From a checkpoint of a small mixture-of-experts model trained on Wikipedia.
Size: width 320, 41.8M parameters.
Experts: 160 tanh GELU neurons an expert, 3 picks a token, a softmax router.
Below are experts of layer 8 (counted from 0) of a mixture-of-experts language model. Rows are named router (the router's row for the expert), up (a neuron's input weights, with its number), down (a neuron's output weights, with its number) and show model dimensions 0-79. Each number is 128 + 24 x the weight over its row's rms, rounded and kept within 0 to 255.
Before each expert's rows: "raises" lists some tokens whose logits its average output raises strongly, later layers aside; "mostly gets" lists some tokens that are sent to it at least half of the time. This comes from a sample of Wikipedia text that the model never trained on.

# expert 9
raises: "2", "1", "5", "3", "6", "4"
mostly gets: " ", " He", " They", "She", " he", " She"
router [180 135 106 134 137 105 141  87 115 159 132 120 122 127 105 122  96 121 129 138 118 175 106  97 101 129 156  94 125 113 116  76 103 134 118 142 127 101 129 111 140 116 124 127 151 149 128 155 150 143 115  88 170 125 143 139  66 130 179  95 116 129 143  80 131 117 133 142 110 103 125  79 119 145 107 160 145 142 159 134]
up0 [121 120  59 137 161  95 109 141 129 138  97 182 175 101  98  95 167 110 119  99 130 157 178  89  91 148 139 145 145 126 102  82 136 177 137 106 145 123 127  87 129 135 125 120 114 119  99 139 124 121 129  92 126 133 115 164 141 119 164 111 164 120 121 155 124  93 133 131  66  96 122 125 117 126 144  99 139 138 124 127]
down0 [118 152 142 111 150 102 168 128 120 117 164 136 160 120 122 162 114  71  90 114 129 110 139 118 148 127 143 157 121 101  74 114 134 138  99 115 135  77 158 125 127 113 145 106 121 144 120 152 149 161 103 133 111 139 108 165 172 165 147 156 107 111  96 154 103 152  76 140 170 129 158  99 133 156  88 109 165 110 193 123]
up1 [147 128 120 133 141 128 184 113  87 113 145 115 135  94 127 119 119 116 180 195 118 106 176 159 112 168 111 105  74 144 127 131 135 113  93  76 133 140 135 143 159 131  88 131 139 151 156 141 131 122 127 120 122 176 153 152 125 122 106 103 125 164  73 127 128 153 125 102  80 140 126 104 131  95  94 102 138 160 111 126]
down1 [141 130 144 160 164 104 103 151 156 120 128 144 112 123 133 106 155 106 127  96 112 132  95  93 162 163 105 123 114 165 129 109 150 124 141 143 132 108 153 186 105 160 128 143 116 130  79  84 109 128 105 129 170 110  97 108 134 144 145 129 128 157 135 113 106  72 132 160 153 125 104 119 101 152 129 144 115 137  96 114]

# expert 23
raises: " ", "-", "s", " in"
mostly gets: "aged", "born", " human", "featuring", " Russian", "present"
router [145 101  87 135 150 141 136 129  94 125 110 147 125 103 125  97  96 148 117 119 122 136 139 121 132 123 156 162 158 135  96  75 118 142 119 109 123 110  90 141 127  98 141 138 135 153 143 163 110 117 147 138 143  92 131 129  95  90 136 130 130 101 153 119 134  70  95 152 148  89 134  97 112 129 143 163 125 151 149 155]
up0 [130  86 138 107 164  99 119 137 132 179 104  77 133 110 135 116 127 141  87 124 152 115 167 144 173 176 147 120 162 133 142 121 114  95 157 128 110 118 107 118 140 118  72 131 145 190 131 109 101 137 153 102 161 131 131 133 113 109 120 109 180 144 123 151  72  73 133 131 142  98 103 132 147 112 126 164 155 171 169 155]
down0 [ 98 113  65 125 113 127  97 131 149  92 122 105 132  85  82 138 140 143  83  84 145 136 146 163 182 153 114 130 125 174 113 115 148 156 125 156 125 140 121 146 141 148 112 148 162 123  67 134 175 122 121 132 116 149  92  87 120 124  77 136 129 161 143 134  78 122 140 137 118 128 141 170 119 173 151 168 126 107 143 102]
up1 [116 108 127 160 124  73 103 136 115 104 164 140 104  86 112 122 133 161 180 122 105 128 136  92 144 122 135 105 173 119 130 149 130  96 137 135 145 112  90 137 142  98 161 123 102 129  98 130 137 115 153 119 143 108  89 108 164 125 119 115 140 113 112 133 107  88  99 155 142 150 110 101  93 141 111 143 142 141 150 114]
down1 [104 108 119 121 123  72 138 141 145 179 138 157 113 163 117 143 117 107 118  80 125 150 150 112 121 123 125 125  88 109 131 130 120 113 121 135 124 114 146 133 102  98 136 116 138 129  87  89 150 109 120 109 147 157 120 152 125 133 128 172 151 118 133 123 160 167 130 146 100 140 153 130  97 125 168  70 112  93 111 126]

# expert 16
raises: " ", ",", " in"
mostly gets: " which", " that", " it", " but", " who", " he"
router [144 139 116 118 113  94 137 165 120 160 153 112 156 108 113  99 119 121 138 129 175 156 128 142 131 133 168 100 123  99 138 135 110 121 117 135 154 116 125 142 183 104 124 127 131 127 137 119 105 151 127  67 147 128 146 186  70 134 166 118  92 121 135  96 125 109 126 142 135 112 138  96  66 140 135 102 131 140 160 156]
up0 [161 135 117 137  93 128 134 115 136 143 126 151 123 120  94  78 109 146 130 123 138 126 101 167 133 185 110 187 139  93 157 104 135 159 161 150 164 103 151  85  80 113 132 104 152 150 125 164 120 134 113 105 126 128 102  67 137 142 116 120 131 104 132 130 164 111 178 118 107 150 141 124 144 171 113 111 156 111 131 102]
down0 [ 86 136 147 107 121 158 114 135  98 129 105 149 139 142 157 159 133  99 118 115  83 144 118 119 135 137 118 109 134 133 105 122  93 139 129 130 144 114 180 104 162 107 142 151 149 106 128 159 161 119 143  92  38 146 110 167 148 125 180 146 133 120 101 126  99 125 103 146 150 128 120 130 126 125 164 127 170 120 152 150]
up1 [145 131 134  92 138 124 133  94 124 142 114 160 140 132 126  77 176 131 175 139 144 134 112 153 117 148  93 124 146 121 148 132 101  76 163 148 162  87 142 144 135 126 106 153 218  97 164 124  87 162 129 110 131 132 130 155 123 138 116 133 151 107 118 145  71 106 124 133 129 120 100 111 137 101 145 141 129 124 182 110]
down1 [139  99 124 147 118 171 149 151 137 149 137 149 112 161 117 117  97 156 145 145 155  93 138 154  70 120 138 113 127  91 128  99 131 148 104 137 174 144 124  77 157 138 125 134 128 106 140 123 117 141 119 112  16 150 119 116 149 121 162 128 155 117 127 131 102 141 145 134 145 108 126 131  78 141 112 154 136 103 155 133]

# expert 24
raises: " than", ",", " for", " or", " since", " and"
mostly gets: "On", " Votes", " on", " Candidate", " military", " personal"
router [148 162 112 140 166 129 153 131  84 142 148 121 138 100 105 134 122 183 148 121 135 128 153 114 121 120 118 129 135  91 132 123  98 123 155 129 133 124  84 145 107 118 137 143 107  98 146 172 116 115 158 122 148 129 155 127  53 124 138 101 133 161 149  76 106 130 117 114 140 105  97 145 125 143 144 163 127 120 131 158]
up0 [125 126  89 112 100 119 179 119 135 114 125 146 113 113  77  48 163 108 187 122 134  90 116 155 115  76 109 127 145 148 135 112  39 100 162 104 116 119 112 137 116 137 137 160 134 106 155 163 135 143 121 125 131 140 166 134 123  95 150 106 102 133  99 118 107 109 104 146 136  76 100 136 129 155 130 141 153 142 116 111]
down0 [ 89 154 157 141 118 115 100 107 125 105 158 111 119 158 114  97 119 135 129 104 113 125  95 124 189 115 131 150 104 107 147 155 117 127 153 137 118  90 132  80 132 114 141 131 100 116 115 129 163  60 128 114 164 131  94 146 108 169 191 145 160 186 122 116 156 127  98 100 147 139 124 106 126 113  78 108 151 136  79 141]
up1 [143 119 125 113 165 142 145 141 142 148 124 106 147 122 135 145 107 146 128 187 111 175 133 150 141 142 143 136 158 152 152 159 141 123 155 120 144  97  65 115 114 137 132 138 125 146 158 142 136 112  95 173 162 124 115 104  84 144 125 177 132 128 161 109 128  87  86 143  98  84 150 100 114 102 149  93 126 131 123  88]
down1 [117 100 160 137 110  96 121 150 132 137  97 155 136  96 151 111 138 113 171 109 111 147 123 127  84 117  95  86 183 149 160 190 119 144 120 138 123 166 105 119 119 136 124  99 111  85 113 126 126 153 107 126 162 134 161 148  63 153 127 145 152 104 121 131  87 116 130 147  97 144 111 159 118 123 103 159 135  85 103 128]

# expert 1
raises: "9", "0", "ir", "ire", "5", "8"
mostly gets: "See", " late", "1", "2", " early", " United"
router [201 129 116 135 200 114 146 108  90 119 144 126 136 112 104 128 132 108 173 104 137 145 131 118 124 120 175 138 153 115 114  64 117 130 137 111 121 101  87 151  97 165 138 142 138 138 142 154 120 117 122 103 192 140 126 145 102 139 151  92 142 140 157 103 128 102 122 159 112 129 120 119 151 143 100 143 130 120 145 121]
up0 [155  80 122 116 138 157 166  99 120 135 160  60 111 109 106 125 135 112 142  89 151 111 115 136 152 127 139  95 151 102 157 123 115 137 144 112 121 110  95 145  99 167 149 145 137 144 150 101 118 106 129 109 140 128 119 114 130 148 138  51 146 118 128 166  95 130 115 152 150 138 154 103 117 135 135 107  95 166 142 153]
down0 [132 169  93  99 159 146 110 108 143 109 128 136 121 115 131 168 142 162 111  98 123 124 111 128 117 138 120 113 111 111 119 186 126 126 117 130 174  95 102 125 114 153 142 127 133 111 102 127 134 107 134 136 113 137 118 122 123 139  87 124 129 122 145 155  93 130 130 150 149 101 121 101 131 100 140 121 103 122 128 121]
up1 [118  98 157 137  97 126 144 140  82 118 125 148 139 112 111 108 125  93 163 135 159 158 123 136 119 107 130 147 171 143 139 136 128 141 129  99 148 116  96 163 119 180 138 132 127 103 120 137 144 138 114 131 135 122 148 158 118 114 101 100 108 126 160 115 142 109 106 137 142 129 153 128 111  69 152 100 145 151 145 125]
down1 [142 151 104 112 138  95 118 126 116 130 125 128 143 119  91 158  99 161  55 134 119 118 150 144  83 141 121 135 144 129  91 107 183  91 111 135 194 127 122  89 122 109 131  81 103 162 131 133 146 135 180 139 109 151  77 141 146 141 104 133 165 103 107 157 121 128 161 161 102 143 159 100 154 191 128  90 127 108 133  96]

# expert 17
raises: "ish", "ical", " year"
mostly gets: " would", " well", " could", " may", " will", " are"
router [162 116 119 101 123 142 160 195 105 122 133 117 122 107 104 125 104 132 152 159 141 153 134 112 110 123 145 110  90 132 155 139 102 114 129 146 129 132 108 147 139 135 144 120 131 106 110 145 121 136 160 111 152 133 172 101  57  70 137 123 126  88 165  90 142 101  93 145 146  95 169 144 104 170 136 135 142 138 148 160]
up0 [139  90 113 133 114 101 141 146 105 103 153 101 116 110 136 114  91 106  97 158 157 166 118 146 175  97 121 132 142 119 125 127 125 132 134  85 101 146  95 128 104 134  71 122 131 138 186 128 142 170 116 135 135 168 123 112 103 131 175  90 112 150 131  73 121 140 131 109  83 109 111 132 134 155 116 122 156 124 112 137]
down0 [119 109 172 149 135 130 119 112 152 160 107 153 159 162 135 122 166  87 110 128 135 100 113 129 174 158  85 127 108 158 128 158 162 122 103 154 155 132 130 130 149 103 129 163 135 167 186  75  78 132  75 136 123 128  95 138 133 136 116 137 134 127 117 119 140 100 139 143 136 122  96 153 136 117 122 158 104 117 156 137]
up1 [136 149 150  94 159 151 152 125 126 177 142 102 127 153 163 140 125 128 149 150 123 149 123 117 107 145 111 156 131 149 136 158  93 113 165 135 124 126 175  88 130 107 170 124 135 147 144 155 118 165 159 124 130 155 144 157 103 142 131 138 162 119 123 114 113 147  98 131 116 110 113 152  93 129 140 146 120 146 181 132]
down1 [134 129 151 142 139 150 131 128 111 137 117 131 149 128 129 163 163 118 134 142  90 135 149 115 152 144 112 140 113 175 126 179 124 110 132 140 139 119 146  80 144 122 173 140 154 121  81 117 156 108 111 131 110  91 119 127 126 149 132 186 117 121 121 121 147  96 148 167 151 149 143  98 119  40 188  99 119 162 121 130]

# expert 26
raises: " ", " of", ",", " in", " to", " and"
mostly gets: " film", " use", " set", " work", " group", " family"
router [174 107  85 132 159 143 132 136  95 140 167 123 148 105 139  90 128 139 175 109 146 145 131  89  82 123 137 114 114 113 119 125 112 138 134 134 145 115 132 121 124 137 137 141 130 124 130 152 104 125 166 141 143 164 133  98  81  97 151 106 102 111 133 120 112 106  99 134 131  93 118 161 118 143 132 147 112 121 177 111]
up0 [131 123 135 140 137 128  92 108  87 172 141 153 113 104 121 156 132 155 141 115 150 183 142 108  91 106 185 109 141 117 123 112  94  98 146 133 120 175 177 118 140 107  90 141 109 107 153 123 139 118 104  97 135 184 102 181 128 107 167 140 142 129 138  59 137 164 126 177 118 127 118 156  92 142 109 108 131  97 109  95]
down0 [129 183  70 142 134 168 122 122 131 139 123 110 148 107 124 140 143 102 133 118 135 119 153 127 117 100 126 177 102 110 128  78 108 125 130 130 155 144 102 140 124 120 140 102 133 128 107 132 130 106 108 107  89 115 143  90 158 140 110 137 128 145 121 102 104 114 128 129 109 144 145 167 113  76 109 108 153  84 141 154]
up1 [120 132  86 138 140 148 107  80 123  76 145  86 150 137 124  96 107 112  99 135 164 144 105 109  98  81 160 163 117 113 128 122 126  87 126 113 114 114  97 126 168 135 140 116 139 155 153 135 121 120  95 106 130 125 102 142 134 146 170 100 135 128 130 134 104 128 196  93 132 116 102 120 130 131  88 148 102 128 137  81]
down1 [111 103 109  80 120 124  79 119 166 125 164 134 111 104 140  97  99  85 149 150 128 159 103 132 124  98 155 142 157 151 133 150  98 127 154 137 148 103  76 110 151 137 163 104 146 139 107 128  94 134 134 100 119  96 105 158 102 133 107 161 104 134 158 139 123 153 199  95 165 117 111 159 130 116 125 145 105 134 151 131]

# expert 15
raises: "s", " and", " of"
mostly gets: " Website", " Coordinates", " sq", " Born", " Died", " ft"
router [133 100 110 114 136 122 138 146 125 133 115 125 120 106 135  95 114 176 164 102 147 141 114  83 116 139 190 177 126 129 157 141 101 131 123 108 147 173 144 148 130 135 148 152  92 119 142 153 111 162 153  77 177 120 133 141  70  96 126 144 125 104 127 156 138 140 107 108 166 118 105 118 103 154 125 135  92 148 146 124]
up0 [160 150 114  89 150 149 126 164 188 137 140 146 120 134 118  90 102 140  95 127 123 138 187 175 128 105 138 109 134 119 129 165 112 135 142 113 165 147 104 161 127  84 159 113 138 158 127 107 151 116 123 138 154 119 157 133  96 131 112 137 104 134 107 122  88 145 129 135 124 135  96 112 142 176 106  82 123 217 117 177]
down0 [ 94 129 104 110 126 133  61 132 136 156 109 142 169 105  97 113 106 139 148 123 119 120 145 105 135 175 112 145 111 124 144 102 128  94  99 126 128 148 123 154  78 162 128 135  92 126 147 136 127 113 184 168 135  92 120 143  96 104 138 140  96 124 164  98 123 115 121 151 142  91 135 166 134 136 185 134 128 110 134 118]
up1 [137 156 163 165 135 138 112 115 138 148 136 148 140 115 110 133  97 168 141  84 145 135 115 132 122 122 138 130 141 122  84  77 102 103 140 141 114 133 139 153 174 141 118 141 113 124 154 142 161 121 166 125 150 155 105 148 128 142 122 104 126  72 177 168 149  85 152 147 132 103 165  75 144 118 114  88 136  93 130 115]
down1 [128  96 116 182 158 162  84  90 163 122 141 138 122 126 127 118 127 140 141 119  87 153 107 112 185 135 117 145 123 134 110 136 144 190 109 132 106 111 101  94 124 137 120  82 183 165 130 170  83 146 127  68 126  92 127 150 131 116 131 131 147 110 132 114  79 148 162 144  92 143  86 116 138 158 167 126 105 137 195 108]

# expert 8
raises: "d", "s", "ly", "h", "e"
mostly gets: "ง", " vocals", " acid", " para", " electro", " hydro"
router [167  94 121  87 126 145 196 124  99 107 164 107 125 114 125 132 109  92 159 132 160 141 113  92  96 142 131 106  81 147 106 120  86 128 131 132 149 112 112 124 148 132 132 125 142 130 153 123 158 139 144  99 164 165 187 131  83 111 133 113 109 119 136 109 133  81  87 139 158  94 106 146 109 142 128 176 111 144 140 137]
up0 [115 132 173 144 135 124 154  89 141 130 144 109 143 101 113 151 150 112 134 135 132 127 161 104 114 136 133 133 163 148 115 135  83  98 154 125 122 142  74 165 142 111 148 135 135 103 157 149 164 129 100  79 132 144 125 111 131 126 122 160 132 100 123 129  87 143 112 121 110 131 134 129 125 161 123 179 139 150 122 128]
down0 [ 77 124 149 172 117 120 151 100 186 130 109  85 141 107 147 164 156  99 114 136 134 108  94  94 108 140 107 150 146 116 138 157 126 123  93  81 124 152 116  90 148 157 169 145 116 127 135 116 118 117  91 160 136 111 117  90 135 121 132 126 130 102 121 116 115  86 156 104 118 111 141 121 120 129  88 131 103 126 135 124]
up1 [163 108  89 145 126  75 103 101  91 127 173 148 123  79 129 137 162 153  97 104 144 154 119 120 118 149 143 104 159 142  84 113 103 137 121 133 142  90 149 145  77 102 121 150 121 127 126 149 121 100 149 121 119 126 161 102 120 120 155 112 119 154 135 138 116 142 162 156 128 121 168 134 141 214 111 113 132 159 149 122]
down1 [136 120 140 108 132 106 143 128  77 157 113  82 130  92 108 145  95  84 119 124 133  86 124 109 128  96 103 107 127 134 109  90 121 120 139 147 155 134 135  96 151 132 117 152 127 168 116 114 139 110 182 177  81 149 111 156 120 142 105 107 141 123 132 136 100  99 145 123 145 151  87  99 158 154 121 125  95 132 125 116]

# expert 27
raises: "=", " the", "Studio", "-", "P"
mostly gets: "-", "–", " un", "|", " inter", " Un"
router [132 116 112  94 158 148 145 129 107 128 141 130 175 110  87 117 121  93 155  98 152 135 115 106 119  94 154 130 143 136  91 122  89 117 110 127 152 111 110 142 139 161 109 140 118 120 132 104 129 172 164 101 169 152 130 127 100  98 137 103 138  98 156 122 102  98 137 151 130 119 131 109  92 149 120 131 152 171 162 141]
up0 [155 145 121 112 144 119 134 137 134 131 117 142 127  94 127 128 137 118 157 126  92 126 144  91 126 114 144 112 124 113 101  95 108 106 134  82 178 199 155 135 109 119 139 147 148 129 178 125 115 142 109  93 150 115 121 139 111 135 138  91 102  93 117 100  98 165 137 175 135 153 142 118 159 103 118 138 112 143 141 124]
down0 [122 135 132 153 158 103 133 169 136 102 105 121 179 149 148 140 109 115 109 131 129  96 125 113 137 101 142 122  89 161  94  90 165 129 139 138  87 126 188  91 100 141 140  92 128 131 131  96 105 100 116 104 125 139 162 100  91 136  90 130 139 126 107  97  84 126 169 138 152 118  94 172 140 120 129 150 129 152 136 113]
up1 [168 110 157 117 162 126 129 101 121 186 123 143 140 127 118 152 127 134 169 133 157 125 128  96 135 127 178 104 111  99 129  62 105  85 107  95 153 128 150 135 136 128 212 172 162 106 152 151 147 133 131 102 135 136 132 126 129 102  83  94 119 146 126 128 105 118 131 153 126 116 171 147 108 148  96 109 143 111 149 143]
down1 [116 118 134 155  79 127 100 179 137 146 131 143 155 131 155 112  87 147 129 143 130 180 128 150 156 123 128 135 128 165 112 138 109 115 122 150 133  78 136 156 128 130 128 137  77 124 104 134 154 111 142 118  89 135 143 146  94 134 147 132 128 108 136 114 125 111 135 100 131 146 108 147 109 158  94  96 144 115 157  88]

# expert 7
raises: "s", "er", "-", "st"
mostly gets: "conf", " bi", " Kim", " come", " ==", " vi"
router [163 129  88 134 141 122 150 142 129 158 137  92 111 112  89 147  98 124 149 112 146 146 147 143 144  83 121 113 133 152 130 139 114 126 118  72 130 117  61 126 140 120 109 143 161 102 116 155  71 138 218 112 151 151 128 103 125  94 121 112 126 148  99 113 114 124  95 172 151 127 175 121 115 126 143 150 133 155 136 117]
up0 [124 145 159  80 138 109 132 132 145 188 147  95 141 122 117 137  96 139 128 133 147 148  90 119 144 150 127 144 120 109  84 127 116 128 118 145 122 126 120 117 134 112  97 162 131  90 164 187  96 147 110  81 135 158 142 155 121 137 129 147 118 104 110 117 160 103 139  73 116 113 130 145 130 124 114 133 156 142 119 103]
down0 [129 137 111 123 113 133 131 139 117 127  99 117 120 190 141 112 163 114 101 140 121 112 144 135 155 161 142 151 130 109 122  97 106 141 109 156 127 131 137 172  99 129 109 131 133 129 148 130 102 108  96 147  96 146 109  75 124 160 135 146 123 169 128 129 132 129 131 114 128 129 148 151 120 128 132 124 134 148 135  96]
up1 [113 113 126 129 116  94 123 140  83 138 111 135 125  93 126 134 138 109 109 137 140 119 117 147 164 143 129 114 159 110 142 137 111 127 127 125 101 128 123 134 112 147 152 155 149  65  90 108  95 119 140 153 148 132 103 109 116 132 145 131 147  70 155 105 140 143 146 125 104 138 133 169  92 143 129 170 101 174 119 138]
down1 [127 166 129 128  94 147 119 124 134 145 155 106 158 125 123  98 125 118 130 172 116 127 103 165 139 108 128 150 137  86 110 121 114 119 148 115 158 103 155 110 164 140 107 145 124 112 118  87 168 146 148 152 101 121  90 100 148 137 135 128 117 110 178 142 117  94 160 144  94  48 127  76 140 161 124 114  96 107 133 125]

# expert 12
raises: ".", "-", " ", ",", "s", " and"
mostly gets: "P", "A", "S", "M", "D", "C"
router [138  82 120 105 147 116 173 143 131 122 141 117 138 140 120 118 101 164 129 148 146 155  72 110 137 138 142 101 117 124 150 102 115 120 132 102 110 130 142 122 111 148 139 132  65 111 115 119 124 108 151 130 180 133 165 162 153 126 129  95 122 109 133 107 121 128 114 157 124 112 126 110 133 127  99 104 130 135 122 145]
up0 [ 86 125 123 153 163 163 118 115 139 110 139 111 109 154 143  98 170 132 121 103 111 153 129 135 146 124 124 129 141 127 167  90 118 145 132  94 103 102 107 121  81 139 144 120 127 146  88  96 142 131  97 165 133 102 127 120 149  99 132  87 125 120 120 129 122 116 136 154 161 115 100 119 140 176 145 110 173 142 126 136]
down0 [100 118 139 118 101 131 138  78  82 143 152 112 152 100 142 121 151 135 119 114 149 124 142 149 101 129 162 135 128 149 112 152 126 101  95 105 130 152  86 104 125 130 141 103 130 140 133  83 168 117 125 117 124 149 107  87 194 139 144 161 149 156 144 108 137 157 144 120 159 150 104 134 156 167 159 136 109  96 133 105]
up1 [136 117 166 107 131 108 187 168 121 142 128 137 148 148 102 106 136 118 140 123 136  72 118 144 149 137 111 118 186 155 143 120 136  95 132 128 154 143 119 136 107  96 183 129  86 130 148  82 129 112 178 141 142 142 158 150 116  90 140 114 130 143 149  91 161 136 137 118 117  93 151 104 103 129 152 113 165 126 131 157]
down1 [114 109 150 120 160 113 123 106 178 114 141 123  78 134 178  93 138 109 117 119 102 112 122 134 133 129 126 129 119 145 163 183 140 117 113 174 118 104 115 169 141 137 126 125 143 145 137  80 148  96 185 104 123 105 112 110   9 151 138 122 125 110 137 136 144 148 139 140 150 144 142 149 109 145 146 147 161 140 119 124]

# expert 14
raises: " ", " the", " a", " as", " only", " for"
mostly gets: "\",", " century", " February", " year", "),", " announced"
router [190 133 118 118 152 115 136 122 128 141 146 133 125 135  91 120  74 125 163 147 152 120 110 116 133 150 132 169 107 151 156 127 100 119 162 151 122 129 119 129 148 116  91 105 105 138 112 106  87 133 150 124 159 153 142 118 123 133 138  95  97 140 165 125 130 150 142 148 118 125 109 111  93 154 111 149 131 124 129 137]
up0 [171 120 146 129 118 121 129  75 111 180 141 136 132 121 114 133 106  98 170 132 158 114 142  95 117 127 145 120 128 121 164 116 132  88 138 151 176  99 146  95 107 113 134 148 140 176 121  89 122 125 151 167 139 147 147 116  80 119 131 153 119 143 146 107 131 147 122 108 104 145 143 151 160 153 122  75  95 116 116 129]
down0 [128 140 146 138  89 154 118  97 118  93 126 130  93 125 104 199 129 139  80 125 145 112 104  94 156 123 124 157 139 147 118  85 175 166 110 104 139 163 119 131 117 168 121 123  86 126 118 111  86 144  90 108  67 134 144 131 150  90 128 132 121 132 144 115 135 103  91 155 134 105 180 151 126 142 149 136 129 134  94 168]
up1 [129  82  82 116 134 128 152 148 132 123 115 136 104 103 133 136 145 105 116 147 139 107 117 162 125 105 135 130 110 155 121 118 159 125 102 135  93 134 150 109 123 123 143 168 130 146 102 123 130 178 146 111 138  99 140 122 140 112 121 154 114 111 119 130 103 138 158 170 103 117 136 158 132  93 120 129 105 140 132 101]
down1 [140 127 140 143 106  84 108 137 129 130 130 113 155 133 119 129 166 189 116 111 102  77 108 123 148 169 140 123 113 122  88 145 119 119 120 129 109 103 130 125 125 117 134 137 150 165  70 110 173  93  98 103 153 133 119 126 190 127 138 117  81 114 157 112 141 162 128  77 109 126 152 121 142 114 129 160 100 122  64 105]

# expert 21
raises: " of", " ", " and", "-", ","
mostly gets: "ograph", "ph", "ized", "ization", "ect", "oid"
router [174  72 141 131 175 140 160 155 113 122 154 111 126 111 109 101 109 129 120 106 156 132 109  84 124  85 148 121 125 145 112 125 116 102 136 127 126 127 100 147 181 125 147 127 101 131 125 137  79 158 156 125 172 163 146 117  90 152 145 107 132 129 110  98  94  90 105 134 140  79 125 122 143  99 148 142 157 140 167 140]
up0 [156 108 148 130 114  97 147 126 108 134 160 106  98 128 120 110  94 163 132 119 119 129 101 160 109  93 138 116 129 191 136 132  99 122 103 131 109 144 127 142  76 148 125 159 164 107 144  87 104  73 174 119 115 141 122 118 132 127 141 126 126 100 114 141 117  97 144 110 117 133 125 121 147 141 100 141 142 154 155 139]
down0 [170  84 103  68 149 171 139 143 157 140 127 150 111 140 158 118 149 133 122 144 103 147 152 103 114 123  90 130 109 146  80 126 125 129 123  99 113 147 137 142 134 178  64 144 139 112 136 116 125 156 158 110 150 107  88 136 115 136 133 103 137 127 123 153 116 120 155 124  89 141  94  96 128 107 164 152  88 172  97 159]
up1 [135 133 147 127 129  99 141 178 157 122 128 130 122 112 115 134 166 165 150 124 118 138  73 136 123  83 151 176 141 118 130 146  65 161 104 140 173 126  63 140 139  98 144 146 109 118 167 121 156 127 144 100 144  94 140  91 113 104 116 141 134 129 122 143  88  96 121  79 140 157  79 103 133 138 119 128 126 213 123 158]
down1 [172 122 133 113 145 172 154 119  98  86  84  94 126 138 124 132 168 119 129 157 117  95 162  94  87  97 132 131 103 102  94 178 136 107 142  80 104 164 169 124 115 123 131 101 105 132 105 103 156 114 113 103 137 138 115 128 130  77 138 127 139 115  69 112  85 141 167 132 123 140 147 149 135 135 108 129 130 120 140 155]

# expert 6
raises: " ", "-", "es", " for", "e", " and"
mostly gets: " ex", "conf", " comp", "put", " def", "exp"
router [165 125 134 121 168 104 109 138 131 140 144 136 131  92 105 119 150 121 140 125 104 130 148 106 134 112 125 161  99 128 113  79 101  81 148 107 142 167  68 121 161 105 123 116 158 161 164 141 101 142 149 103 150 122 160 105  81 132 152 123 118  99 107 109 127 140  97 128 156 126 120  97 132 123 129 168 115 162 171 115]
up0 [105  95 129 150 166 131  95 125 123 132 168  99  87 170 142 160 140 118 132 125 129 164 124 127 101 136 119 140 123 110 100 108 149 101 126  83 192 158 128 174 135 117  88 133 148 164 159 127 126 133 182 128 127 102 119 137 128  86 101 148 174 140 107  92 133 118 127 117 132 151 120  92 127 122 107 125  92 125 134 131]
down0 [127 156 144 136 117 113  90 132 100 138 124 130 191 175 135 146  96 142 163 111 132 127 159 156 128 136 158  91 111  81 162 167  93  69 141 110 118 150 139 130  95 131 155 126 104 133 121  76 139  96  91  88 115 139 136 180 167 170 153 138 143 153 143 138 103 129  75 128 142  98 119 178 137 130 132 114 145  89 132 142]
up1 [ 83  97 121 118 142 102 139 125 160 140 151 124 128  90 133 127 137 141 110 108 129 136  95  88 141 104  87 128  98 102 137  98  97  83 108 136 141 140 133 166 151 145 116 186 137 171 139  81 153  86 145  88 140 157 142 133 117 129 156 119  89 111 105 140 117 105 110 141 162 115 135  96 143 136 150 139 177 143 124 123]
down1 [170 146 164 124  87 158 125 120 124 128 127 100 144 163 126  90 159 162 147 144 173 150 153  91  99 104 139 121 102 116 105 115 143 148 158 206 127 126 141 137 109 131 118 116 163 143 155 107 119 147 140 100 178 136 137 160 148 108 112 175 158 130 116 147 104 151 111 138 101 162 120 140 143 130  92 143 129 139 136  96]